{"num_hidden_layers": 14, "hidden_size": 128, "n_experts": 32, "experts_per_token": 2, "d_expert": 96, "d_shared_expert": 128, "hidden_act": "swiglu", "moe_layers": [1, 2, 3, 4, 5, 6, 7, 8, 9, 10, 11, 12, 13], "n_empty_slots": 16, "router_score": "sigmoid", "normalize_top_k": true, "routed_scale": 1.41, "balance_loss": 0.0012, "balance_bias": true, "init_std_router": 0.00976, "lr_router": 0.000517, "num_attention_heads": 6, "num_key_value_heads": 1, "head_dim": 32, "vocab_size": 9714, "norm": "rmsnorm", "norm_place": "pre", "norm_eps": 1e-05, "positions": "rope", "rope_theta": 100000.0, "rope_fraction": 1.0, "qk_norm": false, "attn_scale": 0.177, "tie_word_embeddings": false, "parallel_block": false, "init": "normal", "init_std_qkv": 0.0579, "init_std_o": 0.0, "init_std_up": 0.0579, "init_std_down": 0.0, "optimizer": "soap_variant", "learning_rate": 0.00285, "beta1": 0.95, "beta2": 0.95, "weight_decay": 0.11, "lr_head": 0.0142, "max_grad_norm": 1.0, "warmup_steps": 200, "schedule": "wsd", "decay_fraction": 0.471, "decay_shape": "linear", "final_lr_fraction": 0.05, "batch_tokens": 32768, "max_seq_len": 1024, "doc_mask": true, "train_tokens": 275000000, "max_steps": 8393, "dataset": "wikipedia_en"}
Below are experts of layer 6 (counted from 0) of a mixture-of-experts language model. Rows are named router (the router's row for the expert), down (a neuron's output weights, with its number) and show model dimensions 32-63. Each number is 500 + 40 x the weight over its row's rms, rounded and kept within 0 to 999. Numbers have three digits each.
Before each expert's rows: a language model's description of what the expert responds to. This comes from a sample of Wikipedia text that the model never trained on.

# expert 26
Description: Cardinal and ordinal number words after a or the, such as two, three, first, second, final, often in sports seasons or rounds.
router:486481476491499505486571465571541470502550524498531475572488547499480444479493481577462514449506
down0:496456523498520480440548496582507468494541434469571530503552452601477506528485511537537528478448
down1:462509461486492540536480525547551495538537564511513476490509475417511483535501502510520563519526
down2:486483534538505461570543564463505523531490511441490476468560469558549507455515489452439513446418
down3:446454512462491465555481480443510534522539443477505446589482493506514502495521513534457538497513
down4:481492486559484481527569466431567566464568477526511550558445518558518475529484414445478528561484
down5:512439551563539428533452555476551534522435505552496492545478453458532497535537505493464456523531
down6:513473526470469519465542476563567478395458545505523538526491491441495491498491582535514518481488
down7:474479517453592468565452546535464514527450514502470510499537499471494447480461457518464495507470
down8:497429447416465536496502511446523509589484494506475570496460562536491543518532498460543498588525
down9:456499525569497454549529531508463498505528463516475487469467499426491424504484523465446504484485
down10:508516463444542479468546516471535560524537513519506470502473520473501542447510482539467519475540
down11:512530500555454490471455566432526512518475572469474554471599475462505524497541529386576573502465
down12:540495447467482543537450494518491473510514512486460544551494543503506478528401568472517521495543
down13:494560479478508551520533491527526461488502502522485505437483577521536514517505534515557506463447
down14:532519442513479528466492514516509556459515453502443522590474430500476508510548501499494519422566
down15:515498472499549522461522441468456528483534527486500447493561418512483484569538483557482486524544
down16:587478564512486463488410455547560488476508504508545467560497483481591420485509398531446430508492
down17:531453485493532521538538538555521452527590529466479543536505460539431463474541515542480522513403
down18:502538510461485466505530469477596561528487487450486506527554535519569506492532547553450517476436
down19:554533569497448479487515501515486478523551521485489501536488499525498514509574492493530565488488
down20:480489473503591563515564501530464399449505466493571447478557471452461496450467478463509443514566
down21:542493483456541495448552505473548511539463487451478459474468479500425476479522477446464405544528
down22:502482426539463482555500461519475498516458489538473423517448591531521507484489502483515386528425
down23:464461458494456501495467531532391519458522498476506449452499442531524472556493586577558490476505
down24:507491461485551498485441516501480448474490510417481514466545496466503491458570503456485464515569
down25:507462547461480451458484573489492534523523496534423541479486512490501535471416510522475491536488
down26:519548501495397425479531489492519470415548533491492512510459531463481399523473558518530497514489
down27:504461544478484453532543503528491452505481495531566514447539539425510469556545512516465458522485
down28:555482549502468457496477544488470439510461498562498432454473503517490457567522519579440532443585
down29:544488531528524544476509532488472540471475413438491499459472494605489452551422514576569526452463
down30:496508479477464479489565515443534554491510502492528544439449482576544548529496565471545476553486
down31:535529432507514490452596454458523554487502492511510454583481454507505458500566519469431538506496
down32:512452545480505507482432495476481446525550536491484482522527477549443561490496464540583521477500
down33:478542476472544487460513526535526545491496470436463531500587530481543489494552489520484464451502
down34:511529512507508490475558446510563512517465464563497559455528499532506448486479510543531551507566
down35:509460539461577547555569530530579568546549548481539532439504501535495492470480460524523510491493
down36:485513528506577511496528496426532506490547476476572471584511465485426548513511464466530556479479
down37:578537500532483467434486532547447505451540543527540525461488450505528494477532451536493466576426
down38:524433452466443463505482448482514476540492417415533421518481483529460465536516435483547497553466
down39:559526471425492560513430454436415492457491579454488458544497522546463511483534506534531516505473
down40:441563522496532480509529487454504518507523506484514539503521514500575450485474497511512500486409
down41:473511502516494503497446601526455508418497485497433506528443504544506490406511542517542473481504
down42:555520472490447476519569477539485505468460535542515556507460475560572554524501503547518497538456
down43:534552507497499499592519427489451484472463536473511577517455488431472507495517499447458537514440
down44:523483511470543512547509420458516517504510449500492445524480508519474598506429506464475471529565
down45:505448525443536514517486510496525480534448507482526518446504505512552520428547382479415490475387
down46:517462491546525391545511508535511503539445509463519492472515496535475438518422477516481561468477
down47:562493530466468480559523539457510523507365553486504433518465461480563463523525486543471429492424
down48:471500552503537460514536546474445499512472473553534481499511484545538480534542500534537590448545
down49:462518560484509502462570507545493445532481500489560562526423475476480461555487530535548507528548
down50:551586451570468586499505501476505477521497500463519566475446476517469490461442543572506504506502
down51:469507377502488526455517500548436492510480521500486613504510548533534513516490491562525481522508
down52:454524510506479522582509488504516435476504460432482434534495459542518510449567458426531480476488
down53:438550499457510510472458526433502537527500423525491433540582528540438465500472455426500442505504
down54:436518564507457534483509515437546453486543571463507458485563531505521441420563487467568580495501
down55:478475564500527548536447523524523540567490518541460492485490495428474552432432507501509496490513
down56:497505403412484579452456489427570530557409466460501536482565441531533504616491536480556506513508
down57:460533528496585530482421525549419573479497472557404505508486474517501489545514483515526532448452
down58:477504515455452473470457512515563513462561495485531512544439521443500556514549456498507562429533
down59:554592467470407532456470494483447499500477448469503473473510513467517586530489553509470541471454
down60:487472488445507442446544442521511488413430523442492523419473538588492431444532456544482529494523
down61:523474474505468517587529543483494531389586541499477462520582525471464538547436580485518478592510
down62:501546460557507504506509584527576533512462493510542469463464486516492544505447522505552534510453
down63:447454432466546496397449507463562488533516525552508419560466507470415513507519539470512451524543
down64:520528451449485507469535483481481499525488430479510554576503529476516489449449511536490456445534
down65:525508519484421485508542469530456522527493487517515495447476482519473442496461558512479431477523
down66:462512510493487550517459470482432493482521520504519484544479457517527460463425425438422502519581
down67:525468540571462531505508500487524534534527528541496504599506489481478465501474519493470470529465
down68:510494467501484520521413534515506466477516535553529530482533412417421463486515454541476539555500
down69:556453547443484480521467477442501496529551528552473532484559446482447492579538531510559505614495
down70:521467618557431547459479503520502538481426500496567494521519496465521474489396480462466502508544
down71:545540500532505511508543446534595543429553536446524467512467492489460470558583539470503586477475
down72:494506568536456452551545495487457521479424547528466498404417567566515517537560544466543483552476
down73:438445500494476548522503468533442490542451477474563506531472531540557508433490492555515529519504
down74:489450510507505458505524537487469508558495403512424541435495562434532561518515521587526551520526
down75:484544445515506467482553568536544487454464442622516495536527500461454516539515571494540492471489
down76:470481570507525596577499533451486576483407515595410557496523530491507508496493522488508497525479
down77:443569458513573578481542521423536514464491513506499457510543508489513484447523465442443465570486
down78:498472502503521529551462517457432475521513524546535423474567477466517512470537484502545363530472
down79:512442460522472494511514487518549503458521459498482494495445560493537454468547485443502461494557
down80:497452541470544501565523488504491568503516534530499519501521587512530552461561509488519567484474
down81:517518570484447574464513568524451489570533472463488540490469479462477521468539405504491530448452
down82:473448445510484453454526484483528546561506479507474550562515459482535517596442498405595474531472
down83:423537491514536544554507477486475461461514605519559477495508543531539538499520464502460546531424
down84:504531489532465526534523425535488533473511465510487520591515491425547480505534444495512535486538
down85:465473517488486536586456489480489510495445485524545523496488514489510571510441536445468516536546
down86:464483519503549534498459455573415539594521477533522477476434544465622478439523576534500519538546
down87:443523554515519549544475467477453450480429507518472449465490551476537513513525525525528464507520
down88:460454491483472511499467530517514498507392559554564450421452561496497474543456497521474533502524
down89:490562555540518524465573464591544527490487563534503515495522533509456436438430393507506462502482
down90:499468448572528456430560553440549496499491492482479500544490445451517553463577450519467431521574
down91:511544544571492485516501477547532504500453424457495486457520490532439492551448427514494537396451
down92:530521479527543569527458559538480446542481503498528510549585559497492587522521529501517513495562
down93:483519405495521485474432463501508495528486498467528502471505473477461550554542434497463485546548
down94:499573469533501510473498550515520514473481551497551493547458464537464524529529472495487514532448
down95:468488502445536515458533411554543531515527425499475449473460501562488435487539396484466526571499

# expert 2
Description: Nationality, national and scope adjectives before a noun, often after "the", such as American, British, Indian, former, local.
router:502477492455543534485535477496509438501513580503516468531518525461498470432482417522442434452458
down0:521562521435438494521502453507546522509515514449470441567520489534572532416534532480473523510505
down1:466456568566493526498510504496500512498473411436507500508470502513454516484440530571427443509571
down2:507557483534445437487439524495575515507501473488516501524468469511509486539506410547596517522464
down3:394490460428520497530514459502480471509448512566494495518488443544522498486549472506478488528469
down4:494535521491591437456476493474449434493483478565474492499568497536538481548484555458512524456526
down5:485540495451460459506524499505511488496466546469496490516531488501524409517446502432457488489442
down6:573468472567450520493446463480565531472491428497508561574483504434442539496427513528522500533524
down7:474532476471476572499524457511477495419470533505517524501466499511556474585541498507520583525480
down8:533488492565446499498521454498586460492534546572435550457549527463463550557515483539510587426551
down9:446584521514552460453467529523497540442557465533466532494493478501448525519508506552491505480593
down10:497496444432512514468486489593508456560516518515479426533562535513517525540439459417540510490468
down11:480486565517418526532483487468518541529490575537536535535519488548499494414572537529482467513518
down12:574521507476485433463485539474539497497499590475574523545482451470573540441470542511464431572561
down13:475471535575519469495431504520443514555526542512525501470468624484510500555492516568524491570437
down14:500489510488498511495488534469574490462573511591556453500610443501437528447450550453528472484509
down15:482478508437428529546484548432538492546411418444547531417479481536483466489525433496463539497480
down16:464454478464461479437484440554455553522552499546440523555468471517490478519552490523568523523406
down17:467464507467510494456545463469523470509445528487590509481483549471513494548567480475515598460441
down18:523538509517527494494460548477556534554488470488538542562580549464480474485433493576479518480554
down19:446419563504427477527482553570529554494524486535503462449479474487550422503510503492504487500470
down20:500546480474466516425504496577512501527544505580512440566509487507516474508503536567463515467439
down21:475493467486541515523496473510451568521501452448552544464456514439524526492466542482462489524451
down22:524498472488524503499501469411507516489553486442451486526501516509495461406471432543470488478562
down23:488505467526458499549491518560480453515506540535547444487499457502475462478519540493511552508500
down24:510525506505466497546467467479539509513572492521517492518490507567507567430485447446468465523413
down25:524559572519610518473495490502529516460511447495469492448501482524578579501519569526529458478510
down26:528481541468554478489522462489497469442480510449497550493448423538481548443452425426509545575507
down27:508525486529495456570571522473517521450568567409523461492435492531523537506500501432514510507535
down28:475532526517484447521520525489509464535532466487527534520583430531512488579432482491460583433435
down29:525514432438462415449618487490504499440517502503459488425449496490476518497464480495487529521543
down30:534537508453508534460534459472565514466452430526454440554523571473525520401564482537505476474506
down31:441503505418555553466520424515475525534530551524545464466458474497497429537545557517574541570488
down32:490536465572515493517471497526518497471508491522554490540554546390524508483500534544491601471513
down33:406440435461537577467530452476532475480431479522490489483474539516524459464533497434468417465489
down34:506475528559523458553487534510491467524499430503468515508500469485479491536523445470436547408532
down35:479461534481511540508517510489575522463545442503541519426514416516486514489498496482513529503518
down36:495566557507481480520464514492536540418558521489480504469487486518521469452520451519519534595530
down37:517458515508502595527480460560486535496501467503517511557537435541583485586473545571530521475472
down38:540497495482437507479471466488541471486515457496523502534494523544519522447527516550495453553489
down39:502488514509465551547504549431464517507451521621442509518510522550507507490489510477530520514532
down40:525514529558521498489439477466470522490462479486477496562483458479515447527465504491500510509494
down41:555514522473542516540534473506531451498541456485456462535493481470558527409424510450483537428472
down42:521509515493512485505496549527448466444505519483486508450472521434475513534502552599501514533590
down43:472499448525560440434461559570526508449439579543535471534498527477483526541426505522499523517525
down44:482501515511542508501512501564457415478484491526530504486490447428525505489448477465531538494555
down45:564558524489539557554491491465477537446475446475523452485472518484522482519552521513517543482460
down46:436535500477546492513503489510522503472546463488555525508512485494496521446518563518579496415594
down47:521501498427548510459456496415535472553485499453519397478461484500451527450491500486507488557479
down48:507460561497487480570482482434477488551552472451506504504493498517505480462476424566567525460420
down49:498428515478492489513396550510513547506529537544525498460519525522462589563489473527450520552593
down50:557502487491482529477510531536475467510521464445520494496509382456471548523479516514539442495520
down51:517481531496476505502446489541443501496459487528511494516450495468477523523487509501472549490553
down52:511519499459485496535488430511553498458469472495440417566522470520509499533561500511445410452542
down53:490522480502515527518489498511548456477469521481504488507500517542457548506526513480540459456407
down54:544508457569523532519516570550478468519530524443510490518413487513512420486545557539514441448530
down55:467537503506447498495505542453523457454519597463486552444483554523444471542531534455513464505543
down56:473514436467516575515544541478469508473549472553483477424565545529569494517464568515550454516454
down57:484530453530583499499424534522467436519424453480492516446442511511487489523474568420442505507452
down58:502483530499519463566428496508473458486558485473472512445551544473506481473501509505503530530540
down59:551536601494504487477455493473472466481448524491534529493491502449483571498448451527494450461510
down60:577600505493493481455540425495439527515527422451535483529516531450483495506512437437501445497441
down61:522528511467505462483546389535445402493580517486509486408567480437470474538559495462497539469467
down62:539474485475507434517574476522520449513575491555509433499472482447506551457461438506493524404413
down63:508557537505532574518502511540439455542489476445473528555497469511521529557570533545521451496469
down64:464480487557489553543441511472612510584504479477533468477507568454456475477486463496488557452492
down65:596517515564506439547507573548515571566526483475451519530511483533490516445464472489525570476488
down66:504586520497515441557506476450446500559553499467482547449520500527464530517458490555522467559462
down67:553553491468546500532519465516524482498489571428509479567526488532569504417523494419398482402500
down68:509471503540510529525464519482532489492450434486516463583490494526475494449361514494551543509584
down69:454589412494517598579489502514519515501516516480556505421504525414490498529520479450512521421461
down70:577502476544474523497531419517489474487493454422566501507530519583503490424580410498522516503509
down71:547479523509564511445533490525537503490487426482516492430595505478441575464502507521530490585437
down72:451513418530549496534462476452419473508458501505513535435430484474459484434520561542530555514431
down73:497437425524513491563455414475475424555524469456516462483511449515503474435507502445543453534528
down74:510497501423559505465533525490464454533476526445500542500501470472449505454490537494531543517443
down75:499532543568523508466488515482432521578468544492505564494483523447522541480521471506531515491487
down76:493523429505538515504607495557544416479521521475493552501514442563479545477523450491477494551551
down77:536557502524530473463520517522589492493483484498440493450465491562499529410477559477489481458481
down78:464475515519515511505493531484457535478496482527538527509540518510543546513501501496439570597431
down79:491519506578476464443419495512520536497513555527527525516490585500531499542500519566493469487439
down80:575460567508500382535481489512506442462536473468484495528551524509511572479458446475466451491482
down81:461472518498484457477452532442591490548540412525417522510448571495466534575462510541550555463558
down82:468475491549443481508522548450450518502469493513431538505482512515534505589554549425458578506492
down83:559517507518467441456545500501489508561472486537541471506485505524517538467531453515519467522514
down84:521491485518529497525522418497513505524504402463492523569485519513455537488491508470569477514463
down85:554473486485553510555544442495519451476555550532494513529504474490475470506495478565540546419476
down86:538467522536486470502419563480581517591471461511441479495479539579546471523534450526525598505531
down87:509556505466447520448555507510556576542468520526483546454451538490457573507449470616486520507509
down88:457570481465533486471475454469464466561529516539459523460537478476479537476488500477498499506547
down89:483468478467495560520490473518531472549531484526543497476511437430437435436490452510460560455533
down90:454500512488475513505477558448506477498437544469507480506503517486501492485444476512573472520509
down91:437446531527482432487525495541496538480506536541515496552550467507475480500547525506562419496521
down92:467528519472470516500479527529524559455504482497484479457543399411535454495585502536433464509550
down93:430514517452524471487516509506466552456515453617429457533482552530462505496488592454434493515514
down94:582483439442473568525589521473451470547537438470548520544481465528531525491513518559470502493378
down95:511488446618514563491526479497492480448538556565483550543498475541508502473537496426529534526467

# expert 31
Description: Nouns for creative works and occupations, including agent suffixes, in biographies and music credits, such as film, song, director, artist, guitar, publ-isher.
router:482461506495511546496460476525535468426532550527515484529488498433519445496460400517482454510492
down0:546495543490484466507487438523541514552497500497469564564495455485508459548461494505550463397468
down1:475433533511478512505563610496523501486543495502471548482527464550501591431518551495495581528505
down2:550503463477487491501455523524508503518492542522514454486558532494538463440459478472524511482500
down3:557516469476501502515471545518484476606551504500515541466556489452533528473530543578509528576438
down4:509461434481449532454588491496522454509466514449519484518528546467458548547536513492507550484483
down5:507436484496505541473503551419507485567512528516501536488503470476507439560498482496549494576501
down6:569482526526534473498504520472602490481486485571518525535560406433497505481466535494513479496426
down7:467543472464486522520561504509457511496515540424503458462539499501582523583476435433500472489447
down8:506500551522522607539483506566487584503509505545495473468492493435539467527533485453483495564498
down9:431547522440537577496433460479454554464532529521476493454479457417523492524486496476601491486532
down10:455512513501490532523435528486456465516508506499530485547524409547470543558489478481537537484489
down11:479495493438491567461498472456502468498531459502480492548474459478480536454443491471475497550449
down12:482459469479500457495422529476527525495527514522441514535479517431511537583485552530539519467428
down13:518470543561498470524514537463558488492533484455525551484512512451513491464481463431485591478474
down14:417499549392462464429446497456482515469529542494478519572489446467525550496508495507471574484505
down15:522476544504474514570441527488517467509468491434442522439458512500513545521479433437552467516453
down16:518478494457545587458524503485496475503466565581490489551506456473473463551522461424545528510512
down17:510586506455390543488563532504511549465431496493527538562520573580584508454459567488494485514504
down18:461494535549464508508466493461517444505501513488514547513460436459403495473474504495509476567503
down19:548555512452474534441487507442505507488492432531535517495470508473508484506550393522498476519530
down20:521521445514550510487592551574465453547520476463501486471441561479541548504460438487595485451443
down21:543539492533416479486469517484508495451451449474511524498491460506471522489534564483557535500525
down22:524570508463501454509489535444560490552465474464493578527490483535466546426450440459505476503548
down23:572492474565560564500567471464569449527533522499600506485557548576493503485504453465522522499414
down24:570511507470465463552531490476433527534556456548468488512480452477508496494551443456516505448469
down25:474467468459501475428471440501520483561492597553573483474499557527487500579521485498516542402523
down26:400529472475482509557402475514504539546501500565455490475453486439534477554538509539545508556498
down27:515506546504453420472483508608559463536532494543570559528470496522528535519452529479521556483455
down28:444461471546481502539473547517500486621508602546525439503501470444522499539556486521502528530494
down29:516519481506473569553468488511565518516468533469466537493463516411489450406499471507488443506469
down30:510523544419562490460473492536538497483526514463518520485487452447541524551505490442482453540487
down31:527497452513512514563523466452483452529484519432550500513462565480448520481455446493495529538572
down32:497502484442489540464470524526537476567504468499422474480521490519545474494460473515487466552522
down33:493459448509446463469512453507469552558511484469492503548514471413514527441513521478543462488509
down34:542537540479554493525511468411525516567495485459502430466539540620507534582591525491549456459510
down35:519488417493476489505446506544464507515423531588468550474460552531542482464534521564455495514488
down36:478453519545518473516449517457607486449470508477534465478467556501558510556483541553495493480532
down37:493576585521532563489450518455485491558559522492443550473528532512584484463470489451505485502512
down38:439399472483524539473547594465531467546507523516501528515496505450542476532498500516520468556435
down39:518443506465557518524478482492406425472518523496524526532494513520501503473482388472581443528454
down40:529543452442442583566444514494427517562521498484485488562478486482525486514512438507577445494555
down41:497481502496503517457506584423508530542508505606417523506475551488556503489473501503462511519549
down42:460538555523416484530463518448560500435565475563472506530515454542480469556492477483510488430467
down43:517473465493494555540521556442545460538451559465490546422535560569447543425478486539471554413508
down44:492428532569519548606474484493534519470528489525451535486562508498418467490514500527517537466415
down45:433495559437481477483397397443411516495523494481502478457513504427508511549531555482514480543528
down46:479566523594498401516509495465506522526527491455430456457503493488505482493481472496513563505527
down47:582493541498447506521473485455516518530486469519492529557453507486472567461500557453521519564479
down48:485481515498533545488492464575450549520503474512532513468500474468507512511566458534473576436557
down49:469433481475500493515488420501403507495536569517492489540554413520511477535509494505477470561475
down50:509493476469490538529441501390575516450469523541453504512460558481457485453500496549526500477531
down51:497483482459500459477508478455561475490504430418469473527555409513533441479536434466525501523552
down52:524514510470571611486455481468489481484459563477481544521472562560483442513492426520495574548446
down53:480501503552561530539469566500545513521452489512512476540530425508504533489501494440429555576521
down54:505523489563480480446439445389468558519480446494526430504444515511492544472524508582469484511498
down55:526544569489474528488550501501567522491511509385472434559555553515525492483534494449499523562496
down56:527530534498483532505578548534508502555591521495534517513479433470559506464564469531510514543495
down57:442429532481573523551462510455499489529523501474554458476429437477543503499517529491474526600401
down58:445503481478474447523456555458571535422451476499437469509459514538449533512483521539504578469509
down59:524475510481460543448466464453555538532563529529480495493463547564470433519466469494539430520607
down60:487502484579525523540514528511431479432548483461463514466520478533548463549543536491411421474523
down61:489588438506525533503495491472459471497532441450492550503466485462552457560490571527434499493527
down62:552558457517496494533483471458496434488459501395513514475525600463487448513486501524507473428456
down63:490506445450484482552455496508560523479487531532534530477548452464466536504503435539558493436470
down64:594549508543491510562467500394475481461599440453524513406490471470486445533568516475497613473543
down65:402457503480523528521490530494459442513517510460517489456485450465481483505497547441527497573515
down66:546508487494493478492489465479499517432510596442516534509542521516477553484469497464420488434533
down67:582485560467527502431603472482515462491499528403498500454476498507470578533522411493357465501478
down68:449427517502519546455426514472508502529463573552474550498494519476493404423472516479448457520535
down69:512468501404542483554500492535464467474471499514471443563501473517460479472552531475586544508524
down70:601529490457479539554462443451460486456518523478452450518538444510529513512500473480505485487443
down71:440625483541461415440434490487544522478489506505524492511597458466518544481470472500509518454479
down72:544498545443484506474467518487528502496503495500453459551501498502515463515522479516474500448475
down73:521449544584539502536450534490488479557570472481586446445496437467453464432434552493537469474477
down74:524485443527484534524564530475499514490510460581506430471549574468534568477473554475542501507474
down75:414496446516601495525488457503546515490495524548470488508450508522497498462508453508497569412477
down76:492497466537494483484553515517492462471556527510526441514533547531484448482489538493466427506486
down77:498445511480538523558433515500513539417489538527547553463569503565512418471555495553434522513535
down78:443521512568508498588475453479522511537472519489457516474490476418455455519533515497503481518424
down79:546506512469514467607479530549529508517409474483468414489514574471549426527440558406538488545497
down80:562476514512439580488458512492484450577510579520442556498480554450458501471519486528517529537491
down81:474489560544440534576516523520567474447490508444548482468474462444486400542496534532552432518517
down82:394562451537527566498451481567504410524488513560474526500455426476570458490478422492533544476500
down83:422480414435578540558474493509475502493538475488558482471458571486492517482521467544563413524459
down84:466503492487485520520541458461516456486531503560540560509453416580536578526560496454417495519444
down85:456480465483472537447480489518490577540579561502544468536566534542588525521517503460491523492483
down86:555507453452489535473491585553478468513429480465515527461515480408438458488476486521456501544446
down87:602526488495457555462591552486551509534523493522529491500535546546444500504441494485523479558439
down88:507524554530534456527461559522482476544538473520521466461471555416416483476551476481455549477551
down89:467476548502466501520481497543460467523463527563505468515477511596552478447525488498500438524506
down90:531531528538495502522423454447518521469474539394517573497454475443567501524447486544529543502459
down91:468486525528446493509511519453529517453431492520528486520533495572504449497525524488552456473537
down92:505475514474531488502503464482452570556506479526541459421472561499505523488487477534532483480485
down93:496557517526557471461449454517485516491500504467551513483491569565483461452484513451497498445494
down94:518475510520562486460516531462501454508525489448483496507577501512486553506506463431511478551482
down95:551536579487554476501520466471407476460534530470494463489483480527585523519516533600515449463476